Weights of a small mixture-of-experts language model, trained from scratch on English Wikipedia.
Experts: 432 squared ReLU neurons an expert, 1 pick a token.
Training: a variant of Muon for the experts, 562M tokens, 4287 steps.
Below are experts of layer 4 (counted from 0) of a mixture-of-experts language model. Rows are named router (the router's row for the expert), down (a neuron's output weights, with its number) and show model dimensions 0-191. Each number is 500 + 25 x the weight over its row's rms, rounded and kept within 0 to 999. Numbers have three digits each.
After each expert's rows: a language model's description of what the expert responds to. This comes from a sample of Wikipedia text that the model never trained on.

# expert 19
router:546474520483492469431517515449489504527481503511542514508507504483537568523513455479486500490565572456525466523490502518497477483470484518482508546509493494527496525465522506505507467523514524486510520512462495504499515472518492501487521517512504535479540494505504483489491474526537526510509485454493467500494474487520487517465475481463500473503502466485511476491543517514490582489480473514479529483518529529573480512481529513470492534497485506491523482513503488467480509504469520517544462498511482478494482545515519510523490487484501529456490532482502508523450500507506461495
down0:506477522510512491512507503512572479480493513500514502480497486453494513438478492522496472521522475537529478485477528479527457495522498478541492487455494534471508519497517489498518490518486475525509513506482552538504517497448499521491488493525467508535487539492492492506541490513525522490502456524481524483472469527509523503539491487465494534490549509507464499479517530461485514531453509471490534521544535447499489518487526537483458500477516467519514532494493523518533459485482446482520495508516523488520523499477557480501472488509466546468488470529449471534472512497485521459
Row-initial table pipes. Pipe starting a new table row after a line break, plus some sentence-word starts like where, is, as and first name pieces.

# expert 0
router:553494558526497471478494539444478495552497466545518541457483478469530497495531522453493520458528501508535519531532479473504526530513515496509513529489529464527504530468503513499488484524507482486486527536490519527485506467539509498526533515507497487514519503535503466452540526503533527514543459470513509483488476493532515513467529464468489488495480476475542464543519503506480536512461529531448522473514540515508498534513494503547470548490496515474517469512508475478469507503507517513503483486524533525488478489511537503501515511477507524496455503501519513484468506496531461493
down0:497516507495515505521461482470523475551490540555528544496517496533492501439489491513473536472508497447489476508545483522479552484520451512499494520533504469518493530509514512493518530457453548518519511487510489490458534462519505509531470477508513507482488519480500484522531493526468452509512490461507478474484541503518513521516481526465551504490490488454460486473550497490474457501506523523499450534471454488496529515505505554485541483489486515481502487471537519540511539512510543509513510518502463488522500508466552484507502472484501496480486489494541490505467492507493498495
Coordinate and figure digits. Digits, decimal points, commas and brackets inside numbers, coordinates, money and table figures, plus words like four, six, up.

# expert 3
router:469466521514535487473526481486543500529552481505507506497528472511515520536497542477535532472497532452485533515529568474542522471521486524500493542483492485483477480470543502471508514549526493475521518505474526487462500486477486452517492491550502481494461497490510509493532501491522472497521484508506453461522446502516519504507514499532492492521455470537518500490512512518477517518505482509466503512515478513504439488508485459517522493524495549490493518470505523458493506481532515493489512448502530454475512453537516489516566455481467489482484489527512476475477508524477504508
down1:471482464501493457547507488502506485497498474497479481433486505506461531523497501483520501473501536479515523472493515517521525489518452557482545504470473501455538465558512499518500498497490534492493469537497497492504494496495504485496508467506526527466485567528474524458535464554491528478520508526558528517505496471535521580517497485524509508539566527532510471471518469543510513532501500501511481491503477495506478527477503523533499523497479482466503489514511492488474503508515495491506499447513494464509480519479502491514487511503536533503475474498478446502468513478457497479
Word-final consonant pieces. Final word pieces of names and words, often consonant clusters or y, such as Wandsbe-k, Nizhn-y, fore-ign, Leed-s.

# expert 17
router:542507512532522483482499502510455514517521519549518542529481496491507505494525506455543500484533544528521485522500476502513518531452524453509525492529537489514445529468533531469498468527515502450532533528504534526472519475494503487521536504509456528521520470513505459495526477518511442483517463541519521511470473502502527515512522488491477497489474483490519497543528473508475529475476512478491530510538539502496514483515462529508459508485452490515534515505478469506536476475496515528554466490509486489455476520513532500529452518466479486491512529513535492487471505542498501502
down0:520489516495523500468502493540508534524469486499517504486508519480488496508469479496486476510461521472495490499499540511490576523527500451533477501477489527466443499530545466472535485493504517460469475487529511473511481522475492490495552466529515464528506421525468478498499556507449516525520460490516517461503512485531492499489516509468504497488498481522525472467503488522454513488488515497523512479504510498484532546529546496464467496532498517523475534501470532509419486515510494496502492478505472501480510511504500513514458514513511505563476486506491494459487468481460513529
Place-name endings. Place names and their final pieces, mostly US states and countries, e.g. Minnesota, Carolina, Tennessee, United, York, Africa.

# expert 13
router:514498533505467507538452520476520521499533483546509515474471504478504464476506526480466478487490508539470539495548509451469516530515523502505526500459495480544528502478468525465481545501496497494514507512482499502463519525546525472500518475521507500450506436542532526489507510499528492487531451511479523498497493468503516512519522483494500480465453523485517506528461519521506475506518504491466522475528522518462474505498520536488459526509495502466550474462489453479520504473543518504448478516519488501518479486534531477513499493544473508514481532486539447481499492504541539506
down1:496479499474511459491510481529523541494479529523534529505489468463503508476540496509525535508487514480482526489530469527478493478535498525478513512488519486501535485520463506451496496507524472474472509494530488527516518510531509479457489509467475472525474552504552490500472492520475520484483476482514499495508487512483529498491520513460480463498476489519513477516482571473519493493486462490491534480439517470453481472526494497515482530543511510451490442554520526518565484496490487508499497508500482510520538545485528508451526478509465482468474484487488481517479530430529511480
Table column separators. Pipe characters and semicolons separating cells after numbers in wiki tables and stat lists, also |---| header rules and —;.

# expert 18
router:486474480523519478520539539471512544518555487507462512482516538495481483495542519484545522534506472551517507508536543522499484510510514505467496497542510490522519509505489476509471459498516477525535543541515513564518510488505493555528484486511465520520514496491517515504519471489494516459511462503481467517503507515489505486482516518510512493532482485499498495516486475513472505513527516536515488494515526513516517480518555500446488503493542550472506497455555490513481514470537497524473460467531456499522534551518519497494503523508517529534469499533547462486478557475472523510
down0:546497525533514476500513495533490559526526516487473530503462535464470477461485512491484522467508523509496500494502495535494491531511480510498529513461512497539485476461506463493479464469482487520485501485491458508507462514483476503473503544553532509458527492499506494506481552547473518500487495509450521483530499491496509440493511495514526516490471493555462524468499499494501527495467474497485505472454555556502465477485481497516525486504511453483498466501465524493496504530511492487529487527492471517471476534485495522477530536493477480463537516506578512517471488473526491541
Capital-letter abbreviations. Capital letters inside acronyms and codes in sports tables and lists, such as LB, GA, TPE, LINEAR, SMILES.

# expert 30
router:526539515503516475463545456475512494524514509520492493504507475472518527486516503494544509498497482479539526519483486498485519518526536492501497516499504477513477505496510500489495488565526479478520516538481486494520507450499520512505550493520509485554514495531484470488528504525510478523486458504507490504471511513542517495490480495508459557466471493519527468474513519476476540500463509510466535446489537529496526461481482434471517501506481475512516456487467507513461532522493555534503476521551534514528493519512515479544519505547549525511536494548547537504474480502510479510
down1:508462490520518507509528535524529536493533484496499541472526492533468465530527499465538478511507520498534553471497517473524493532530485501492529493509483544509522495489563502499506522454496525498542510516456506544471475500479522534525554485517461497483522526529489534487490518490460509480487494521563491513493503514512497525459512519525468471516514520486500498527479489522528504503554481502456492521521471518474439516506529422474478517467457507538503532486494471483522508525484465468496473466470485501509492541491502494521488480525471482522508519500513518494545477509498477469
Possessives and pronouns. Possessive 's after names or nouns, and pronouns his, her, him, them, its, their, plus years, time, more.

# expert 7
router:501515480524537516478516500488502473506548512530512534493441464514509474529523471483505497487499522520526492525510473531457513542517564501463470500455513482510507466469520496512522532505502472484493479489545526499472473472535503525513507515515523519481490496499513474505506515528480467480469494458544488488482458514524486521471497471514471510442471507508507518524531527489529529494491499456493519501484517519512535453530492509556541475495521489553519492533530494524473479478501512505536504485467535494472498564509490522524504516477486490460526503460498544478525541448493510545
down0:501496509527514503517545459487489509457535485470464538509531521510508502507500512441506525473474503507556525519496500457555493528477480540501459478501513489436490495511500530502507511511489481510460482485529474526458487530501487513481515498497529528521513520463502479497496509516479501453532536488506499518498501485497438513463539504438517472510499515462490525515498536478499511537544480532499496500513458537515495481544490448493498480475514545517488452515500481423506481495515482491496489524498497517558532470477543510478493523509502513476500479534496506469500485451528510523
Mid-word syllable pieces. Word-internal or word-final pieces in names and longer words, such as er, or, man, ster: Aristotle, exacerbated, businessman, Salvador.

# expert 24
router:516512546488502483540518472486462441478508500552473507478525470480509469458456498502512483505507493456521507485493470477526492468520494517482476513489525529462527555493502450476480500545503480481530509489518475495528480493561450562512485547511495516495476552500536497494491520492507550488475530510464510511500540518448534489491494513503526449522501490503503468520515479507521494531478528497489460493476516495506474507494485552534479547475520507501533481499503498486503479549496489497518494509520517523518504499526505501511484505523536558532489473461530506472495469501519468446
down0:509477520492472492503493519526509498516528498547494461491523481490523511530464520514460490510512520511467513476496535509525569461488502483505495497508476478495501491500487492518560515482460494541521494524465464485540487457520444512519504482484528475491483488488455540465501503495521513452522491548482497537519486483482483481502474496482483459501524452491495503490526463467456489525479538462535453527508542496487513527516530515499511531522495530512521508544495503505475521532533472475512479478464462498540479457472504500493474498497539471545503491479477525504453538514503458448
Word-stem middle pieces. Stem pieces following a word's first letters and before suffixes, like p-ed-igree, inter-ven-es, reject-ed, recogn, compet.

# expert 4
router:534491515529546500488476534488490518538503472552474509463510481472504472502550467492517480468539455500501515521489477500515521509501507533501486523483502504530494515458487509513476483461511451484483501533490518512505507473562509530490522494469502491473499556511542470482482518515536476488533477470525488523473499483542503518467491485494493462468474515517536465517471528467503468490496519519497503471537538495465517524527512471525478535483519454489513447484537479499497472524567512517490498465489518494458429487506522479500488500507467552480466520491499520523506506539497466498
down0:481542508533499467501496520497511479507498510528501498485487516568463507450508518500491514510477503504485514546558452503505518523517554500530478467518488531526483494518479488504515530503501493475500525514500497511465499506497513551518458444537525541499510548518461513491491457456464480443505482503497537476501493476492437492492515486494512456544494498518513492487508492505528478487512502502499524479496504483466464515468488492471503476502531531527466506507474541510460476496528563522512503472503499539474516456474474505472474530478486489454485482482534508519495548474544540511
Table numeric cell starts. Space, plus, minus and ± tokens opening a number inside pipe- or semicolon-separated sports and election tables, e.g. | 27, ±%.

# expert 8
router:534516456531514500505505467545535522488511510532422528486542487499513515455537497474527496506522481529535477514510504489483514518508475496482483513515485489505478527500528530475463480536533473492501510469512494491515488492504499536525474506506477492516511534509474479509487539494501507536512490481472479508470478515535527511546478511479505499456531472520494472462540506463480533512490525527495463507497521499489535498501455488491489499539512406496494498524520509496491535511527527529519519497501438492459457474521499512505456483449463529555491486531515518506499525519512513564
down1:486518525495462510507479494517473555537505494509518516498476498499482509477501461492531532499527499468532505521505479502511503470529515507486573496517512462479475485493489481462534492493465475488505499482482531460427542525464521498479483498491512514535532518467519478519521501498498502516518493486503475494471503489492471532484497528527476513489470498495471472551433464446490527525501532539518495468531492487452470519461492523547454497488482533505499460488502510524504488525460499470478514463517532483498479494530537481531516504478446491480521490475472473480505512549552535519
Institution and category nouns. Nouns for organizations, competitions and statistics, often in infobox fields or table headers, e.g. League, Party, population, Official language.

# expert 14
router:552499557524492477478495535444480500553498466546509538454487481471527492498535525451502522458533495505533517531538478471502523526500515490506506529483529457517503525466503527490495480517510477476495518531495521523481509467540503490524537520498499487507513500540508470450537519508533532510550456469515512484487482494538512511469522464467492484496476480476542459541521505508478536519463531519446520485497535515504494539511498500535475548486504506472527473519505479473469511503504520518496485488525531528492478484521537497499513516475509525495459507493516514473470504501537458499
down0:498513485540489509490535505495502501494454512536489500461498524540447503537457491475507461494532495506474474484506513462505525492517496546461580508533522504506513479492510485530488471516480449425529464514498556500439507507531520466497489465463505490471464519494505474501493480510485484514459505491478482502520531501502481562501512484501494513490485553506503493511522499490497454459553515529515504509501486483497529494484498482444517460521471497466527468546513495523493511499463535490499517502525485518514497510465497509459471524481503501537493503475528479510532512471554508513
Verbs and auxiliaries. Auxiliaries and verb pieces in running prose, like been after has not, was, be, and pieces such as recalled, helped, testing.

# expert 15
router:476498493519507479565512516522460534518483467494544522493504503485488503503545459494487490472527463550525509506493452524525493525510498457495490525502524486520482469478510496512514499503529490461488506469470490496478499490516505537536502533482527529535534528522513459465503543505489518516476469480513539483500485461504519483475526489486525513438503506481540493500497503519531504485514513477503499474514541518559499520513458533538478515540440532468530464482474473509489539483504464497502477502503535493480454520457476528528460529496546516467487495458516529528483461494494493531
down1:496483549465506495527507507472501525482530476515497486486519500497477536525465485481504450457494499497477505492483517555484530485444501537493480498490537532520478516514487541489506490497546476506439502512504515505584516488531492514483525485482457534482534465480512516480449550493466543498482513502505484474505490483468512472499469465500531466524500536459514535526548518529500502533484498510528503535533503464477478472529507434490475520503522492469528480558491504515513489519510484483456494487516511512519508493515500527527483533476508485494540553463522492510478505488514522506
Numeral digits. Digits of numbers, especially first digits of years, dates, episode numbers, ages and scores, often in tables.

# expert 6
router:552494556525503468477496535441484498555497465545517541449485472471532493495524522458502516461528501510531519532537479471503525527511514492518504532478527463521498526465500515498486490525505477474485525535493513523485504461539511489533533517510501491504515495537504467455536522498534537516542448472515520488493465498531517509462524469479493481495475475478542458543523499509479539514460529526447510477514533513498496529504495511531476548490500519486522470517503473480466510514505523512503481481521532516491471496514530495509510515482515526488459504485520515480468508502533460495
down1:534523513473494523494511473474517484527504467523471498517473503499469456498509516471439512467476462489510428501488532533475497491538523537522501517507499470441510520485495476536483492502496522506461470498478517515515469514471480510489517521525436474465492541512479447492496520512476470496548506501515479505470531518494478494487513495472478520461530484485480446522456511523466481497499515488472491490497502515558476521505515526468484531526504530523506517497517535506516470515501465503489518498491471513468484515536505548508480496488539456469515440483534506542472554508481478508
Verb endings and articles. Past-tense and plural suffixes finishing verbs or nouns (encamp-ed, invad-ed, gif-ts), plus articles the, a and year digits.

# expert 26
router:514450499507494481497502513462501497507529500508530517480530483490514514475504544544501540487457503497483483525489501495541520526507485512528528494516503559516552521519456496529565464556537473461500512512471499534488524465431538499463540491486525498470540470510521483502499520457509518513520498499501488503460480451521455502524488519490477508486506497496498486535545478490485537499484486531511512508496507493525511517527491502497475500535521546489498511469545505496483474476477555495515456491508470521543515534525530481514475539482489490499514522518522550539540534499516494529
down1:500470535516519553483481456499486448506490492499523501488466469517496471466474493505431504505520497481511506509544486512478482522485528458534526459499553501490475517544501506518482513559479511537462494477474534523475460465489458515467523507480525502484486493539478521510496461482488474503502497504477490554498487491457488516533464442485491482523528461527505470491462504500473511534467496479549495503534518482539495557529533480467508515507507495452486498525512511483478489477455517480446467518507497503522499548490534463507509504509514464478488515498483489496504487477482497524
List and field punctuation. Colons after infobox field names and dashes starting list items, e.g. Kingdom:, Genus:, - Norway, plus sentence-initial The.

# expert 27
router:550496557528496465481489537444482493557495464549511538451485475472530492490530526460498528458533496519537523530537475470511525527505513493498512528484531472526491530467502511498492486529507481488484521534490518525482507462542508496529541512503503490511517509525510464453535518508533537510544451473507508482490475498536517510466525465469499490497474479475539462541523499509478536510457533526452522478511539520507493533505502501525474547486512517480526472513509477476470510501505520518498480485522530528490475497512537492504511510479506525494454503498512516479468502498530459492
down1:523536485503553511477505552514508452512517513494504528529420511490463547521471495516488461542488514500518465496546488461484521515499495485499495535476528452501503531482546507528488546496498501506536476489526478533485491492490527472487487501529521490484518495524494447501469497503516573517510530492491489494516529530489533479474458494545478467481524485484469508529488495500510551470499496509473488471519481525540503487460484486468508515498517546505495517527499529483529491511512548560529501497512507498520488512506454535492472514529503533484509455486496488549523488498536538500
Word-initial stems. Word beginnings after articles or was, such as import-ance, e-lement-ary, inter-war, plus short fragments r, a, l, and This.

# expert 23
router:549497554529491475479496535442481496558495461549516539451494479473531488492535525457493520460531495515533517530533480464504524525507502499505524533493523464521491528470508514499491494526502479490485528539488521525482499464537506495526533519505513491511520503537511473448544509501531537515544454471511512485485475488533514511464526462471500485504478480479541462541523504516478532503461529532450523474517536507502500536505500509536468548488501516481522470513503484480458510494508520511498483490518531519496481501512535497500513514479508525491453500504521515477469512498533461486
down1:539504513487485474493488444515527465467519524464507451451463510519486474472432508498533512479488477498459481529495431521483495472465480464447513520499529505469478497486493516514503494508505512508527495522567479526509457491502469502454504514491484510483524491494529495474499453547510494469513522490486523490506528513516489502516449484498504510510518518477519483499544545486470486490509542467505456505476503485523535537508507480513493477499529505513485478528530491479544514499462499466515521533463497512471481495495530477473519523490483496467457449553458459507510511467518498501
Non-ASCII bytes, the. Raw bytes of accented or non-Latin characters and special marks in marriage lines and coordinates, plus the word the mid-sentence.

# expert 22
router:507479481538500472489507531482476492509470489434520515476515466506475483506463517476493508486503537514450534505509494465528497520529550491508497520521503515452521507509509550499466505538505482506541496529491487508512476487500520479456522464524453518516540463485480485481527465570510497539512455479532468533492485461504483500524518487463541499462500487493516500515515527520481539468477512500469521504514500567516462504496491483492464496477518508465528516515555506486530486528515475534461476477517517545558495523484510476486520499531488486498494457498519473487490493501511547462
down0:523553484521482492515459514526444511542507481508522501482488480500457482516545500523538512519526473473514479505475488499482478516518486527491499499497499506440480532520472482492518518546530479469499524510524496521515463526502478528478520473537471527503538508513508491517516480483509481473552449536499429508522452452463505487469532518460536490435500455521542490497510509485528485499544526488526480506552535495512507519485506488500466472503494521476494535501449502535507510476469495529496519482503459491486469517500507530486442482550501486483495502512510508484488501526518478482
Capitalized name beginnings. First piece of capitalized place or person names after in, of or commas, such as Mil(waukee), Pol(and), Pal(estinian), plus apostrophes.

# expert 2
router:508530503487496492498500456517514501500524482497519506529470521501502525480530554504554542493514538511543534510503542515482513502480500471521515485491530490497469515458537523537537461535505504507512519519461496539504487489480489484514500529530497467543497510520539523510516526441540491451487506488493544469531475496471558519513534484466473536509500526499511505532484505509455495468472492493480470513452526514471466487521469526502527529529480517486518525474467515553530528464524545505474508529532478494504480474455496485505447529487485487540509493516515538534475489507519514487
down1:545515528535514512534498499510490509521522510495500533460516461496480477491504499503483497497494502506493453469487549468506491512503517523478539493509541482502485495532503489526511441523492531495471476520511470506496500493465478481481479491512471498486517522475511449470525524480550536505492505489469438505525496459503500503520528450482482527456489503497493495492528500508508456507512512526487500505518486501467435459497477487513444452473437508492511533486475513503569544547506514474536470520541491504483506500452503546520475519457492519504488480487499465498473539531490513451
Digits in numbers. Single digits inside longer numbers such as coordinates, decimals, times, scores and sales figures in tables, e.g. 48.5247, 75.13, 943,000.

# expert 1
router:475469488502520528485526498474503486517452548502517493470479485485515535485515521564463516517497476530506457482471492467514511525516496506510513486443509533527545518539530516474508502527508464497478493528479496519521486486507510449479492494511510449560515496515500496492537516493496500442490478472527533488510553526517440555480504491459498472542525496493528478483552484494477490527491501513505525496493484511492470510511483478486481509506501485535523498526506481479465468468481486493508525565550521522495514450504512532541517525486513507517480489475505520515543466498519477441
down1:510526464526532481496495490496523459477507489494523472521495496548472500422490537493455519479514468492519532508495490516507524523510472472522484520468463491507494537506459480541529527527507536456470544504474534519501489489505501481516474535517518464507494439516469483465493456482499507463513511515516508530451492492478542514464463523493501496513496508496494479500543530474481507501502507503531522471512500530533536481493527540499491501508508491551462492521487492495520507491480487474472476465524497484497523550463514424542463485491501477576474506516505476502484480464496490498
Clause-linking commas, conjunctions. Commas, and, or, but, which, while joining clauses or list items in running prose, plus infinitival to after verbs like continued.

# expert 31
router:498479487492517471479456520495493458503498509464469505484468495506530531529535472486476506511521515516497514540448473480476551508502503490506487516493455482509501527460531502515478537456510522539469476528490535497502534462517485508538525496482499444535484430512532496483525501481505479507510552464542506478505472479526472474476538499500475502508517485507516480563518493478468507526495508511506510517542530505493485486509480510481491517508530495523489522522475518544497475524513493480526515508512543499481517493464497494489575514491506503456471491557485540482461524435497454508
down0:504497489483516479510528455494478527508451501523464496488466475476509479513527488505467501518552508463508461525519547497514494484482481552498503533562488531515525499516514542529484462511528536491490477460483501482497495468529502504490508480547514481428520497497508518525533492560473468457511473516534445526480482486500472501493477472483499463558482452518497501459490494487485492489486499518507508502494487471503487495477474528500473514526490480454504499523497545517503518466501499502531534501529514489491502477471467480501480464452571534507536532484464505542527501503513489491
Digits inside years, numbers. Digits after the first digits of a year or number, and spaces before numbers, like 20-0-3, 19-9-5, over 2,000.

# expert 5
router:552489554525494474484492538445485499553495466548520545453485469470540489486532526453497522458524499504538529527533481476509521520505507491518517532475528468524494532466506508496488488527506482481489532533495520526483502465538508497531533517505498494508516499536500472455535520510530530507548453464513512487488474488533510511462525469472498489497485476479540461541519495512478534505464528528455524478517533514508500533508493507535474549492496511472524471520509477477462502497513520512495480484524530523479467495515534502501510506483508522495449502492518498469468508498531459489
down0:500515497486500493528489512501505477483501444504476548531488525503473479435498550509463511481478479503526503525504451466507498491495510537540487514446523500533503542487545520503510566507440519547507487470521510497506514529479516497474475531479480498486510497479484446507480503553528507484498473541504514518509532478471526464462508541511534512477467495437478551493493459487489486498485521537510489513445493452489500498475514451491497497503512496503491513502560526494506519482484501489511491474446488503483498498487483504524496489495505500530474540562516514481490527492502528463
Name-initial capitals. Capital-letter word pieces that begin names or words in tables and lists, e.g. S of Site, D of Droney, V of Vandegrift.

# expert 11
router:551498553525492474483497546440484494556496469545525539454477473468530496495528522453499519459533491508528527526545475473502520533508505491518516519482524465530493534468511512497490492523509478481487528537488519532482508466533510498523532520510502495507517503538502471456537516501527536509539453462520517483494480495539514506465526466471490473490479477475541462541521503508481532514458533531452524479506530506504497522512500513536477547490493517481523467509511474474466500500501522515513478492519526526491482497516533511503512519474505527498446497496518509473474504501534465501
down0:497473502531499464499531502495513515497516488492508513517473489560473512498501561550470508491521502487510496504504482485470473500471502469535510458501493484508461509530526518512502528489490523516522530507493455511530490495470510509496508484486486492534495530548468485481558489536444507545503475512456509466558499488478493496475517494492496505520482468496465509495490498485493543555528538507510530462512523528523475456510547518516512534511517552483496510483525478493518471526523501528489451516503487524503505470530576538493488479520515474450466521523498484523523551481524478550
Name starts, prepositions. Mixed tokens: first pieces of personal names (Richard, Bob, O'), the prepositions of and for in titles, and some non-Latin characters.

# expert 28
router:496496499495461485516526520487454493516427484468512496509496517479484484456450522512495508471509451498525498499542507494505490457464514455463486529496536493504495519486513495492463530493464494472489504508541466511478468474480497468520504479513537525539463510480486477475467491540504481512522507528492494532482490488482484556489512502530485520543528499465470500534522507545521517559497516504485521485481531495513513471489519497452490519460497468498509498525521522476439498500455460549477491487510506551534515444506519509482543481505495495456514513517496536497491470491525458459
down1:507458511497503517477488509485507435522517513496498521545475480482509486491501540544512485517483538459494496501520509458519516531510498532521527508509475529508550482527489505516553469543484487480487470469484524495509466531482539480504507445463498503578543481470524523476513471478495516524503482505525494534478511473456498517507484529499468535495506515529503533523519537497493499538466470522482461516487517506520539485516475515453460528536522467470531531493540519505490480498538534482561502488467489548545486505480539484509530504487519495507518482485493454509515518485511496487
Lowercase word-initial pieces. First lowercase piece of a common word split into tokens, after the or a, such as st(yle), rep(resents), res(earch), ex, un.

# expert 9
router:515498530502518492535509507468525535513504507512481516504504511520496484511497533507526516479501532502437495523517475484497528489543542474468482432541527501511493512490519501469516499498510462506534496511463517494496527496519489502533483509522493489512476498465514481475522558487494503512528487512534464497462480519518479510484502521532533544477529488524513506513520506518479517531496539492520510486446503538466555480485487497506537501536486501516493466557518512467471568515479491496526498429515500534482473521529494517516513472496501431463505465504496491474518425522533503550
down1:519530511510507522521461529484509533504546512542528487528544499503467490525495491454536525498518459500507479524494524526538505458522495586506500510514497506483465491476531455502493519465527517442516507513527487561450515442501546507484522500483508499552448541489432507518497492500510485512544483507475527536491508493497514525459524470509480505510488496468524521499463531500507445467512481469520511498480497530478483494482464519499492501463539494478496524460533477492474492526459463469487499512503476483505503477495532499477490489521519514479491537506489515509477501497524486517
Adjective and adverb suffixes. Derivational endings completing words, like -able, -ive, -ly, -ian, -ure (un-able, sustain-able, new-ly), plus other, different, original.

# expert 12
router:506488506517455473487456488462509536509485487491518489514480502519500510522504466509489518504510483494485464484531459521489526508505481464463503548537500526515519481480478477530525516483494496529457504504535498500453531549470526531492485466494497536455534493525486476499494447507494493503486450510491509463526493520520459460474502526470465453484533515497495524521522463451491460499482508496526522529481496504486490507498528485537500492486454519493515443452519487451517493473455475484476502479484482476451464513502490541521524528521488500474541453527532439508499519461498484486
down0:466499495530537509471497548489506533511463546512502475493532537461517519541533501544531521496483510530525482472481531506489515570467518520554533500507518513484483539493478470468466477523534492504510507513483509519420494494520446472484486527500452499467499487494502481502472511475472498492511485499484472468458518445551494491527502537482551496477508475511502496557508471515486484455545488489516493502494468505518496498493532511460494487492485478527502485500505535479511504477505505518490490487568472494511542511520507461496479512502509486466496507474501540517457481515541508513
Line breaks and headings. Line breaks after sentences, list items and tables, and the == markers closing section headings like ==Early life==.

# expert 21
router:495534482526496512537533514479526499502508501498496484507494501458496498489477463480507522512471498452505526499489517525503471498543458505498543505465541463484499467522467464451503529512515484515513497509506509531475440534516484518464534513526523514540547513514504509469534462541513545499536483517483482484499483454503505548509496471497523510500502477488503490459519476527483522508505514497496511487502484460500469500522466505476475472493513550471502511517492451534503471461518454478462475505515503529525517506489481502454554479492456562528465435503459477459464503517499507493
down1:509523520456502519534479452520528474485484451513487505463479488517509488535516500507517507515497465475510471487519511520550487490514497529481503530506516510459514431507475476489457527463515469491489483472484534486473448526472499505561483509492465505530549524553527496536517491496509549483489500532516504511544495540523516526504490466503518495489510525472511534517525521481496453487477505556529427523493517504503499470479501484536494507474495512498509486500504499534465533502530511476486487494525477504464480499525483521531471462497529490529480516456517532455482484471470512453
Foreign name fragments. Early letters or short pieces right after the capital of foreign personal and place names, such as B-r-unk, H-ond-a, R-w-anda.

# expert 10
router:485482502511465456524536524474488496492509465503543480484525488514503487483473502454494488528521501465505508508538514485524516521510440517515528487537526495520520524497522489468514489536481525517475511505478533552538510502479476552528483463469527522489525467494516508513489480542515509514496479480504519484505493450496487477545540488505570485512487471490501499532475491543519427528497525521507471504511512468504553545482557523498526508489517501480524466464531463486519457529506503503453498503511517529510497498487490531507551516459468467482503517526490495470516544482506503464
down0:532522504507419530460523533485472496450524534483463470489504484498548467518501492529540475481499521509482479509558484478507520517495489550458490525533500470509525511514530463480508487505472478490488513504510475523545496490522512516481493483439490524474495525473499540496523446478532458497529511483533556482546507463512532491512538525467544500485480498496504466510520493515524503457518476500494511482506533464484495505529509484462457538489480499505480512480548527516476506494536508510527481508505475505491457457476482495536466513484538507498480519517491518504504490469507469462
Word-initial capitals, hyphens. Capital-letter or first-letter pieces starting words after headings, list dashes or brackets, plus hyphens in compounds: Epidemiology, Hauts-de-France, Length.

# expert 29
router:548492552530499469474506542448481494556501464543514541451479479471533495492531516451495525456528500508530523531536481475504521522508512503502519529474521473520480524464506518494487495527509484472494530532487533529487509466542503493525539520507500488511525503539511469451532536506532522508544460471528518485494479489535512508472532463459497491501467474477543460539527503512481536498464531524449519473514532516505498523508496492529468548490497510482523472519500483471475507504512519508502484485529526524492473497521530496504517516485503529490464507495521517474465511506534460497
down1:503491485487483472504504476519524500487507507521497474484557451480532540521501484467503483479513518509481526479465505537498501507462529506523527493492470498529531516484498520470467475526530524536491491509505529518520450537479521464516516487533531520520532499480489460497483509515508488518527515522483485520497505509470478481469506488501549500519481496525490521492472511497486508486516477507505433465531463530471486523511525449499455497479494463534463509479477482506516487491493495487565503535520536500483468439458517542481477483496498495577547519517453529451501472511532548504
Word-final suffixes. Final pieces of names and plurals such as -son, -ley, -ury, households, inductees, plus stray symbols and table abbreviations.

# expert 20
router:548487554523497469470493539441483500552497463547516542452476471474530496495531511461500521456523504509532519526544482476506525517505516497511514531483526464525501529473501520505484488527501481494480525532496521530484517460540511502524534515508508487511516501530512469454543519505532535512542455473515511490486464487533509505472525460471489495500487476471539465541524500515474533512466533532450523475511536511499493541505495516531466546487506526481524472532497473466470513508504519517488478491522524526489478488511532501502514510477501520490455500502520508476468505491534461484
down0:510494514542505497504466535497480492555514462458500497503529487528499513505502538459521513480556536494508425485501482489505548518511479558493527513486512461485482499522489527529503468518524538482482512485479469494513494493530529502524530482513482486482485513521506526559456521527517540453441502542496484489465524481461476459470518511464507495507520541498509486490544509493518556493525502538523522519498453507498536513493501525488507564476450496527448474479490501510480523519477487512499489484479511506526512490494483500510496501473508547513497527475485535527515478521482536484
Sentence-final periods. Periods and closing punctuation that end a sentence in prose, often before a line break or a new sentence, e.g. safety. Amendment.

# expert 16
router:487465507484513531447512520491504484497511499496498519537491512483475499526436495489524522482514505507500472530523511506496502470439558503477497467509467517536487510482493504509498465480511487475528547525514475504487549495508533463505530474513468480485482531510496501487505511474510542526484490509434460494537541527524505474462461495551540490489505495493505477501530542469481507497473457464470530495508513529489453497452479469540460511460487493471471548531500477499504478506518496524529513499522509515514478470519531486492517463483546501526473501503537522538477461558509479488
down1:493491482475463500475505466515506503499462486498491490487480487458546478515544502493459441535506522529499519483570469493505497504536499509529487483520485509497512524473521507463507486476477488506480490471502511473521508504478526499525500502507521496480521480488483466491526511529470447488555450516537509493488531522489445501469553449487501539486505523521503531480518473480500488477439491495520528482495541464485446494492526518526468497513511504522493456497524531515489515481499462450543482526509536486523495471517521535513479492513538459473463510447537515518464501466528515510
Prepositions and verbs after predicates. Prepositions and main verbs following a verb or noun in narrative prose, such as in, with, by, following, had, became.

# expert 25
router:570503482535490466526538497477531495522546495474537506489503463472497532471517533473505519478514503518507500527528479498467454509517499515520534491445527503501524502478463494528510520486516488515525548530514496542502458487513513493512512543524475507534513455518489490508501514521519496443516479529517491516480532486492460551486491473453545480457504482499524475524520505501487539489468542484497488493473498511452480529505488535511534503481488519501507465517488473519460502482488497511472475481517520497451459524523504464524526512486482519577474475508476494522480529485529494451
down1:494518511486498526471504477466499489498508481500483488512514477498478480514513521484511510499496508462468457490488480498519541472526551499555492506460498483509515546465539476513501475464564509490523514510451487537506513508501486478477462523525464511453495488476496507516491495472518525476539531502507566470510471590519473505514490501495506497473509499511535498513507437538455524467471463528571504517484534494509471502521521534498510533495501471507520481462469451473496509515523514500491461502479503540518503477463531490501494458446514500468498494510513492459493517505496481493
Word pieces after initial letters. Continuation pieces right after a short word start like St, D, d: St-art, d-iss-olution, Venez-uela, stand-ard, often in names.